config.yaml
hidden_size: 192
experts_per_token: 3
d_shared_expert: 64
hidden_act: "squared_relu"
router_score: "softmax"
routed_scale: 1.0
router_z_loss: 0.0001
vocab_size: 2048
tie_word_embeddings: "early"
batch_tokens: [32768, 65536, 98304]
max_seq_len: 512
train_tokens: 343000000
max_steps: 5908
Below are experts of layer 5 (counted from 0) of a mixture-of-experts language model. Rows are named router (the router's row for the expert), up (a neuron's input weights, with its number), down (a neuron's output weights, with its number) and show model dimensions 0-191. Each number is 200 + 30 x the weight over its row's rms, rounded and kept within 0 to 999.
After each expert's rows: "comes before" lists some tokens at least twice as common just after its tokens as in all text. This comes from a sample of Wikipedia text that the model never trained on. Tokens count by the router's weight.

# expert 103
router,182,149,152,173,172,223,180,251,131,184,230,184,240,215,151,221,139,199,186,212,161,238,137,201,209,154,193,202,157,181,193,142,212,243,184,197,163,148,207,189,248,199,196,180,211,188,191,257,233,182,197,174,160,216,221,214,229,168,184,194,256,206,181,196,206,209,183,208,191,174,209,184,172,180,171,149,222,190,223,252,200,202,198,224,197,180,201,249,195,136,192,268,255,190,184,206,198,190,203,200,224,174,228,177,160,151,241,202,192,223,190,194,188,220,216,201,208,226,181,237,250,155,228,231,233,203,195,186,221,166,165,197,210,231,216,160,171,221,160,210,250,150,164,209,161,231,180,118,213,187,154,188,202,238,198,230,216,191,189,167,237,195,205,181,198,230,160,224,258,187,247,259,207,239,198,172,161,216,203,220,166,243,226,183,188,202,213,140,203,170,224,127
up0,193,211,126,200,215,207,234,212,156,201,239,246,179,160,196,233,200,203,214,225,233,167,208,217,273,169,209,216,185,175,223,202,197,199,201,247,208,141,233,194,240,229,194,168,181,259,193,218,203,181,243,198,167,176,220,193,195,244,135,254,236,222,186,190,224,167,177,165,207,214,126,191,256,199,194,176,217,200,169,188,146,174,164,253,170,201,176,181,239,140,198,217,186,183,175,230,202,160,164,164,254,220,212,166,178,237,243,207,210,143,175,208,235,160,225,222,201,224,174,225,140,168,183,170,159,172,198,211,177,221,152,229,224,243,220,194,200,216,195,235,204,226,187,237,206,197,243,227,213,233,178,207,132,168,226,211,128,184,220,162,200,193,173,214,221,235,262,153,189,246,165,224,233,197,215,203,178,229,228,177,168,160,231,229,227,182,236,181,197,219,200,212
down0,203,225,232,254,240,220,197,207,252,250,218,156,213,188,215,218,173,177,254,176,202,190,180,223,179,232,197,162,210,194,205,218,239,209,246,254,185,163,177,195,225,213,160,175,271,244,200,219,202,257,203,173,247,201,183,219,204,192,209,182,182,195,248,214,196,174,145,171,222,230,197,208,245,172,200,179,172,207,179,249,159,196,137,220,226,193,199,183,200,173,201,261,174,163,221,151,220,138,174,238,211,190,180,165,139,226,190,173,212,215,183,240,195,195,181,184,205,150,220,226,138,170,203,195,185,246,210,198,237,243,237,185,149,228,198,131,208,215,213,172,163,194,221,182,198,149,193,218,225,235,192,213,181,201,211,208,190,266,159,182,198,198,186,218,150,215,214,165,244,166,197,198,218,200,199,259,156,185,199,189,167,243,174,273,217,175,199,198,158,153,129,158
comes before: " ", "tor", " life", "th", " years", "ly"

# expert 8
router,152,172,160,213,178,207,184,213,169,148,222,203,227,243,156,252,218,220,186,193,190,229,153,270,222,189,146,176,194,122,192,209,209,260,166,180,152,201,238,205,257,232,169,217,179,242,156,252,252,168,158,158,140,249,222,193,218,236,194,223,217,255,171,184,191,223,241,192,166,149,222,198,241,182,137,198,207,148,203,252,227,173,188,223,148,165,209,208,191,153,165,211,190,193,186,215,208,199,198,159,239,141,217,160,223,180,194,234,173,260,187,220,201,196,220,187,249,243,196,216,226,204,230,229,206,182,211,196,189,184,186,212,216,232,252,180,180,253,190,197,205,205,186,222,166,222,202,172,224,166,135,216,204,205,158,210,211,204,171,224,226,203,168,158,209,248,166,183,216,196,226,254,191,209,190,199,157,224,182,216,166,192,240,173,195,229,217,168,224,199,219,184
up0,172,202,227,240,197,191,213,200,168,195,178,212,160,215,228,202,201,198,172,170,160,250,239,164,194,191,204,209,238,183,198,260,189,242,204,233,172,169,232,235,251,202,168,214,247,206,189,170,178,188,206,245,164,219,226,175,205,258,188,214,167,226,210,183,218,262,209,260,195,173,136,215,202,180,170,263,210,202,183,155,196,181,183,168,202,185,201,188,180,165,223,198,197,184,196,170,214,203,228,153,215,223,247,214,177,179,183,177,168,201,143,194,210,236,228,185,163,138,169,168,239,242,201,234,215,176,176,292,233,206,178,220,266,212,206,189,209,209,199,186,231,239,213,233,172,177,228,229,177,207,144,292,180,174,179,228,198,189,227,155,218,217,208,173,165,211,233,234,153,182,258,184,196,214,229,205,153,215,178,227,167,207,218,232,216,276,264,212,189,241,169,217
down0,172,218,202,196,184,214,139,250,197,126,281,245,148,183,204,212,134,189,196,223,165,253,204,186,212,179,228,229,162,182,211,197,238,210,180,189,194,213,212,225,218,188,211,210,222,219,170,171,216,220,206,229,211,207,163,202,119,204,235,174,168,204,228,219,207,170,238,225,238,211,220,170,194,179,170,171,221,259,234,222,173,224,144,176,216,180,184,186,181,224,200,192,279,170,189,205,208,250,237,190,197,185,206,250,203,240,225,200,157,153,238,219,194,208,188,177,176,158,225,153,242,194,164,224,225,250,248,201,223,198,230,209,192,177,250,245,217,209,217,134,201,191,179,206,241,208,186,211,195,196,190,184,195,245,183,181,218,166,172,176,187,205,200,229,226,196,170,228,177,252,197,186,107,245,213,187,176,197,160,268,176,176,252,155,197,176,139,174,212,211,204,173
comes before: " to", " the", " by", " in", " a", " on"

# expert 2
router,144,173,166,208,161,221,180,243,158,166,239,185,208,231,199,244,166,195,169,215,192,215,200,212,225,188,178,194,220,153,193,185,210,213,183,219,187,170,215,154,239,231,237,207,182,222,207,258,205,199,172,193,129,244,241,202,239,203,157,163,210,288,168,155,183,253,228,230,134,163,240,220,232,191,169,185,215,145,216,255,234,224,203,221,163,158,189,214,190,185,180,227,209,176,176,198,175,219,214,143,238,198,209,240,171,177,185,213,164,223,145,224,186,188,228,163,223,199,219,187,216,193,251,230,257,202,196,151,225,203,168,197,261,218,263,134,156,210,157,211,217,180,173,185,157,198,220,188,196,172,176,179,226,223,169,213,221,189,168,240,207,182,201,182,214,245,152,195,233,195,219,208,191,201,198,174,154,211,187,253,152,230,235,184,181,221,257,166,170,226,206,192
up0,176,166,145,211,194,198,221,229,230,260,236,190,222,199,141,202,213,211,225,187,227,237,242,192,229,188,176,218,231,162,248,216,181,224,209,176,204,214,153,170,184,201,193,201,217,203,194,213,192,263,238,254,181,244,144,266,216,159,154,222,261,228,179,193,224,213,224,215,208,213,210,183,165,229,147,176,215,184,198,245,242,202,205,220,175,196,224,238,186,159,177,183,164,226,176,174,158,197,181,164,283,160,178,156,183,185,190,153,212,255,151,218,222,149,200,212,172,164,225,214,226,181,235,149,212,187,240,206,233,238,201,159,225,181,234,245,176,173,221,173,227,176,173,170,224,224,259,206,192,244,196,151,186,222,189,192,172,197,198,224,147,136,198,227,164,196,173,199,170,228,164,215,155,196,160,151,156,226,164,209,181,235,210,188,216,230,185,145,196,206,183,202
down0,187,224,180,255,194,253,162,186,193,204,208,203,195,187,176,216,222,168,160,166,252,137,179,203,192,212,190,140,248,241,208,188,199,189,270,167,185,136,210,210,230,151,197,222,229,246,256,214,140,252,225,159,204,207,162,144,171,195,236,238,226,187,198,194,217,210,223,211,178,268,209,242,214,244,211,178,182,228,207,215,215,210,190,205,231,222,227,295,239,185,243,213,190,259,194,215,170,177,182,180,228,196,208,163,232,207,204,213,198,220,207,219,249,171,222,227,210,222,201,193,197,237,249,170,184,180,225,228,203,256,239,142,199,235,134,222,168,150,213,238,170,202,187,152,207,215,229,222,214,225,228,182,173,205,220,209,215,155,185,156,161,194,203,214,197,181,245,159,226,178,171,182,171,270,200,195,185,139,196,196,209,180,210,202,211,235,170,220,194,246,209,181
comes before: " the", " a", "ment", " to", "ed", "ing"

# expert 90
router,178,145,176,196,152,232,176,196,158,205,261,181,216,227,149,238,183,137,90,200,147,214,192,182,236,176,182,180,162,175,203,136,205,242,207,190,153,225,188,170,203,177,237,240,207,223,202,212,218,187,201,141,171,206,220,207,217,166,150,181,264,284,198,132,208,214,208,210,174,213,199,183,211,180,163,193,199,169,224,221,198,201,161,257,172,194,222,190,160,149,225,239,222,188,188,185,205,171,179,176,234,136,211,194,206,154,188,233,191,219,144,222,184,178,221,205,223,222,224,243,225,208,247,219,217,187,196,177,174,176,162,198,207,182,234,184,200,208,174,205,226,206,183,242,190,210,187,171,230,172,157,191,203,188,146,208,221,207,165,225,209,204,217,152,197,252,177,196,214,178,242,248,183,217,172,179,129,221,222,214,163,191,222,184,181,255,215,188,217,228,208,144
up0,202,188,190,221,191,212,150,203,183,222,179,201,166,168,174,184,165,174,178,189,165,232,164,136,243,152,197,163,227,256,175,182,164,227,230,171,198,219,178,256,211,132,219,255,209,244,134,212,229,178,236,148,238,171,214,221,214,210,158,181,213,222,162,165,186,169,219,183,184,212,130,187,208,240,210,215,215,219,207,181,172,218,162,179,190,175,251,198,151,179,199,198,227,212,196,167,218,173,173,249,192,143,177,258,210,155,206,193,167,210,218,174,210,112,231,185,224,227,229,191,242,198,243,185,192,228,223,235,164,156,182,212,184,184,235,181,190,180,158,181,205,221,242,259,169,201,252,261,158,206,214,253,177,183,184,226,155,200,200,164,225,167,238,191,186,177,187,219,178,152,229,210,204,200,194,196,196,186,197,217,151,190,187,165,129,241,172,237,206,201,177,214
down0,202,233,273,179,250,248,211,162,217,183,222,184,232,257,211,203,251,206,236,218,199,199,145,186,178,213,241,186,185,186,189,192,189,217,150,185,207,221,218,181,106,207,187,163,184,238,175,154,178,181,175,189,209,176,213,185,174,234,194,198,130,195,237,239,210,207,182,214,199,199,239,285,190,144,194,182,217,248,161,165,174,203,155,166,229,225,216,161,181,150,182,202,213,203,195,204,180,220,186,183,120,187,232,159,239,186,219,226,177,229,253,194,225,253,164,202,146,236,232,193,225,215,209,146,192,253,186,148,246,233,209,198,160,207,203,198,247,139,206,149,171,204,222,239,225,174,209,230,168,251,191,163,162,200,216,198,228,224,194,197,214,224,223,212,197,197,210,187,135,185,172,141,221,222,205,212,214,189,201,206,231,192,196,210,215,170,184,249,171,223,174,210
comes before: " of", ",", ".", "ary", " in", " for"

# expert 30
router,173,171,156,190,142,227,187,231,146,169,211,224,181,253,168,233,185,192,163,198,155,215,198,219,226,175,171,196,203,206,182,186,227,240,181,194,180,167,224,150,210,192,205,228,204,229,170,231,210,157,208,163,170,227,215,221,240,208,180,224,248,210,159,164,224,261,234,205,175,156,187,213,230,166,202,191,225,182,226,233,236,159,195,234,175,190,224,227,165,154,189,244,234,188,153,237,196,192,155,144,242,178,219,141,166,174,160,234,226,239,177,222,174,212,187,182,194,228,190,228,253,242,225,268,250,168,196,169,222,206,164,187,223,231,215,160,174,221,170,217,231,205,209,196,163,209,185,170,190,177,170,227,221,214,182,197,228,150,194,266,226,172,183,186,223,225,192,218,278,133,245,243,215,237,192,170,205,216,222,205,149,203,227,172,202,260,188,184,233,158,228,169
up0,188,184,210,202,168,208,206,208,202,203,188,234,150,270,174,177,186,246,271,188,187,204,185,190,224,181,229,257,220,206,146,215,182,197,184,217,159,129,168,177,196,165,194,200,199,236,186,144,196,149,198,220,194,225,239,249,213,178,231,181,305,237,259,203,219,159,189,194,134,240,195,193,161,159,223,202,216,136,229,177,212,197,199,204,228,165,193,155,168,219,221,169,200,147,249,206,226,156,197,228,176,214,220,222,221,208,176,209,210,243,192,215,185,180,195,200,171,195,246,187,225,197,237,209,206,153,175,207,163,158,190,232,249,193,246,195,202,257,159,216,204,199,198,167,223,190,183,181,199,220,164,198,221,194,181,158,172,179,185,188,247,144,171,201,229,230,216,228,209,246,187,180,189,216,201,175,213,278,215,241,153,154,198,189,180,239,192,263,174,219,186,242
down0,206,207,218,199,189,199,174,161,197,205,171,261,202,174,238,156,189,205,193,166,217,165,192,218,161,187,176,196,163,164,216,169,220,167,226,221,161,254,183,172,186,223,242,202,244,224,190,159,247,179,285,243,253,203,234,162,172,183,225,195,153,207,189,211,132,197,229,204,204,230,240,206,247,225,244,227,212,171,203,161,198,133,245,190,185,199,201,161,204,209,167,219,160,181,254,223,143,172,189,177,181,180,181,175,229,175,227,234,210,164,202,161,198,220,204,186,234,176,201,196,156,204,190,170,230,227,220,237,241,213,243,127,215,190,193,206,235,195,165,205,268,166,179,214,146,188,174,199,207,218,270,228,216,238,155,202,220,180,182,197,228,208,227,132,231,205,239,208,196,189,190,197,190,199,161,162,278,188,185,207,226,183,186,210,184,257,207,224,154,232,149,186
comes before: "\n", "-", "|", "ular", "op", "After"